Experts of a small language model: 128 SwiGLU neurons an expert, a shared expert of 128 neurons.
Below are experts of layer 6 (counted from 0) of a mixture-of-experts language model. Rows are named router (the router's row for the expert) and show model dimensions 0-159. Each number is 128 + 32 x the weight over its row's rms, rounded and kept within 0 to 255.
After each expert's rows: "comes before" lists some tokens at least twice as common just after its tokens as in all text; "mostly gets" lists some tokens that are sent to it at least half of the time. This comes from a sample of Wikipedia text that the model never trained on. Tokens count by the router's weight.

# expert 8
router [113 149 148 124 177 129 174 127 121 146  55  53 122 172 133 114 150 142  98 126 125 111  62 106 148 122 129 101 125  78  96  92 113  70 128 124  31 115 140 139 111 170 115 154 160 145  68 121 152 166 163  79 101 115 156 106 148 146 108  99 131 146 172 108 151 148 160  87  72 115 153  38 124 128 114 126 114 124 125 183 139  90 125 171 107 110 105 127 112 200 150 118  85  75 123 124 139 132 224 148 135  69 125 154 167 137 106  81  61 119 182 118 152 152 102  90 111 132 137 143  46 131 104 129 124 117  98 145 187  67 122  94 147 147 117 116  96 103 126 153 100 164 139 103 150 150 129 160 129 135  84 118 138 120 107 124 109 123 192 172]
comes before: " |", ")", ".", "%", " (", "–"
mostly gets: "1", "2", "4", "5", "3", "9"

# expert 12
router [154 143 126 127 125 168 146 105 156 164  82 139  72 159 137 135 222 190  59  88 106 140 114  82 171  68  96 143 125 154 112 144 152 153 116 106  74 114 112 128 166 131 109 195 145 170 151 130 175 175 127 150 116  79 124 124 111 134 120 147 144 194 172 135 144 128  90  96 123 101 133  71 158 123  81 192 118  62 153 141 162  58 132 109  93  92 103 139 109 151 172 102 120 146 135 124 121 146 134 126 135  54 116 206 137  89  86 101  99 100 144 113 132 138 106 120  79 117 150 158 135 119 117 122 120 135  71 168 106 119 141 160  98 120 140 102 117  78 111 122  78 111  75 120 106 153 107 130 155 118 100  68 110  54 139 123 123 163 192 168]
comes before: ",", " (", " and", ";", "\"", "'s"
mostly gets: "idae", "ini", " Candidate", "atic", "ić", "amo"

# expert 20
router [190 138 153 155 152 145 149 123 200  49  97  53 108 147 147  92 156 125  75 106 123 106  74 123 203 149 114 122  97  92 133  99 150 103 121 148 116 115  91 110 177 163 124 133 173 206 137 114 163 181  96 171 148 131 115 141 137 192 100 137 127 173 138 139 158 137 104  91 155  98 167 126 161 140  96 121 125  69  97 156  73 147 113 150  61  95  55 101  90 130 161 106 124 126  98 189 151  78 145 132 165 131 112 168 167 107  47 100 134 133 142  86 179 169 132 123 135 147 138 134 117  62 109 130 146  84 111 148 175 103 153 122 109 140 144 140 103 139  90 130  84 110 120 124 147 119 160  80 145 136 115  93 114 116  88 111 171 158 107 171]
comes before: " of", ",", ".", " in", " and", " for"
mostly gets: " University", " film", " season", " Party", " series", " station"

# expert 2
router [131 227 128 159 149 111 102 161 156  87  70 100  59 139 135 109 112  99  92  99  92 133 149 110 162  62 106 148 120 114 114 144  98 119 160 144 123 127  82 103 140 138 137 183 153 144 117 112 180 115 104 171 110 100 106 142 144 174  84 137 108 114 114  90 137 143 135  33 147 106 160  67 146 114 135 147 107  48  97 206 104 127 154 156  81  81 112 112  99 155 102 119  90 100 107 112 136 118 110 133 126  90  93 152 177 129  89 152  69  98 129  96 137 116 115 126 121 151 137 176 100  85 106  88 223 117 125 140 155 137 140  96  60 124 192 131  87 140 122 127 120 185 138 120 120 139 166  68 154 146  98  99  90 147 123  84 145 154 144 152]
comes before: " |", ".", "–", ",", ";", "th"
mostly gets: " 2", " 6", " 4", " 3", " 1", " 12"

# expert 7
router [135 118 112 102 127 128 105 166 174  94  69 102 142 184  96  89 185  94 132  86 101 114 102 118 156 122  74 162 110 108 125 127 113  67 143 128 106 110 143 151 121 186 133 126 139 130 114  96 204 163 108  95 139 132 118 131 158 136 135 108 133 120 169  72  99 169 138  56 108 116 179  96 121 130 127 178 114 104  68 213 108 105 135 111 128 139 101 139 113 208 217 104 100  88 123 138 109 119 144 127 112 125 115 121 149  64  51  82 128 148 192  15 108 143 105 114 184 156 123 148 118 146 124 102 115 109 101 145 177 122 107 125 108 130 105 101 133 130  97 104 107 118 107 136 127 164 186 166 144 132  96  72 127 140 100  74 121 125 132 161]
comes before: "\n", " The", " He", " In", " It", " She"
mostly gets: ".", " it", ").", "ing", "\".", " him"

# expert 10
router [162 125 128 144 140  99  91 141 139  55  58  89  69 150 144 120 154 111 106  95  78 119  93  94 112 136 130 115 101 164  85 115 121 118 124 128  94  96  94 141 125 174 119 151 141 196 137 112 153 176 157 145 107 133 102 132 152 121  81 138 128 107 143  84 154 161 126 130 125 117 149  57 120 124 144 162 115  71 127 239 159  94 143 155  95  64 100 105 113 170 160 102  64 114 125 117 141  81 133 152 123 152 127 133 117 133 138  69 139 131 160 137 139 138 137  82 154 152 100 217 151 124 118 121 100 102 116 172 153  68 172 120  76  52 216 113 152 117 111 107  96 126 165 105 143 165 154 147 150 104 100 109  46  89 110 133 105 129 157 135]
comes before: " ", "\n", " 0", " 1", " 2", " —"
mostly gets: " |", ";", ");", ".;", " —;", "\"."

# expert 24
router [126 130 111 124 158 169 202 161 151 155  84  87 117 161 140 111 139 156  80  79 126 124 107  87 129 116 124 110 149 141 100 112 145  86 139 156  92 149 126 148 117 189 110 169 122 184 105 114 163 167 180  89  93 146 161 136 159 181  78 109 130 150 174  94 141 193  91 145  98 129 152 129 170 105  78 138 132 124  69 177 151 136 114 177  91  87  84  99 130 139 137  94  88  77 109 134 142 101 146 139 108  66 124 171 144 134  99 124 134 106 131  82 143 147 132 123 184 132 136 174 121  98  83 110 140 117 165 168 181 105 165 101 129 117 219 137 194  76 116 117  96  81 139  99 122 155 150  47 163 147 149 119 137 110 139  76 128 175 165 189]
comes before: " |", "\n", "-", " (", " -", " is"
mostly gets: ")", "),", "}", "\"", "',", "\","

# expert 19
router [144 178 139 135 150 162 108 138 153 146  56 135  85 147 154  97 116 111 113  93 155 117 121  75 151 110  88 125 102 155 174  45  98 139 131 143 130 141 137 147 172 152  95 137 190 140 105  86 210 174 151 109  48 131 166 136 146 136  89 146 158 132 117 103 164 220  68  94 157 108 120  93 166 118 152 127 120  57  81 154 170 130 141  94 120 118 140 141 112 141 116  97 102 135 118 135 104 120 161 151 160 123 103 187 130  64  67 114  57 141 169  98 123 155  97 102 134 172 165 145 117  87  63 143 161 113 156 180 139 125 158 131 143 135 161 140  69 138  99 107  93  90 143 103 170 125 119  80 132 151 105 112  86  67 133 131 115 149 162 127]
comes before: ",", " (", " and", " of", "'s", "\""
mostly gets: " York", " California", " London", " River", " south", " Street"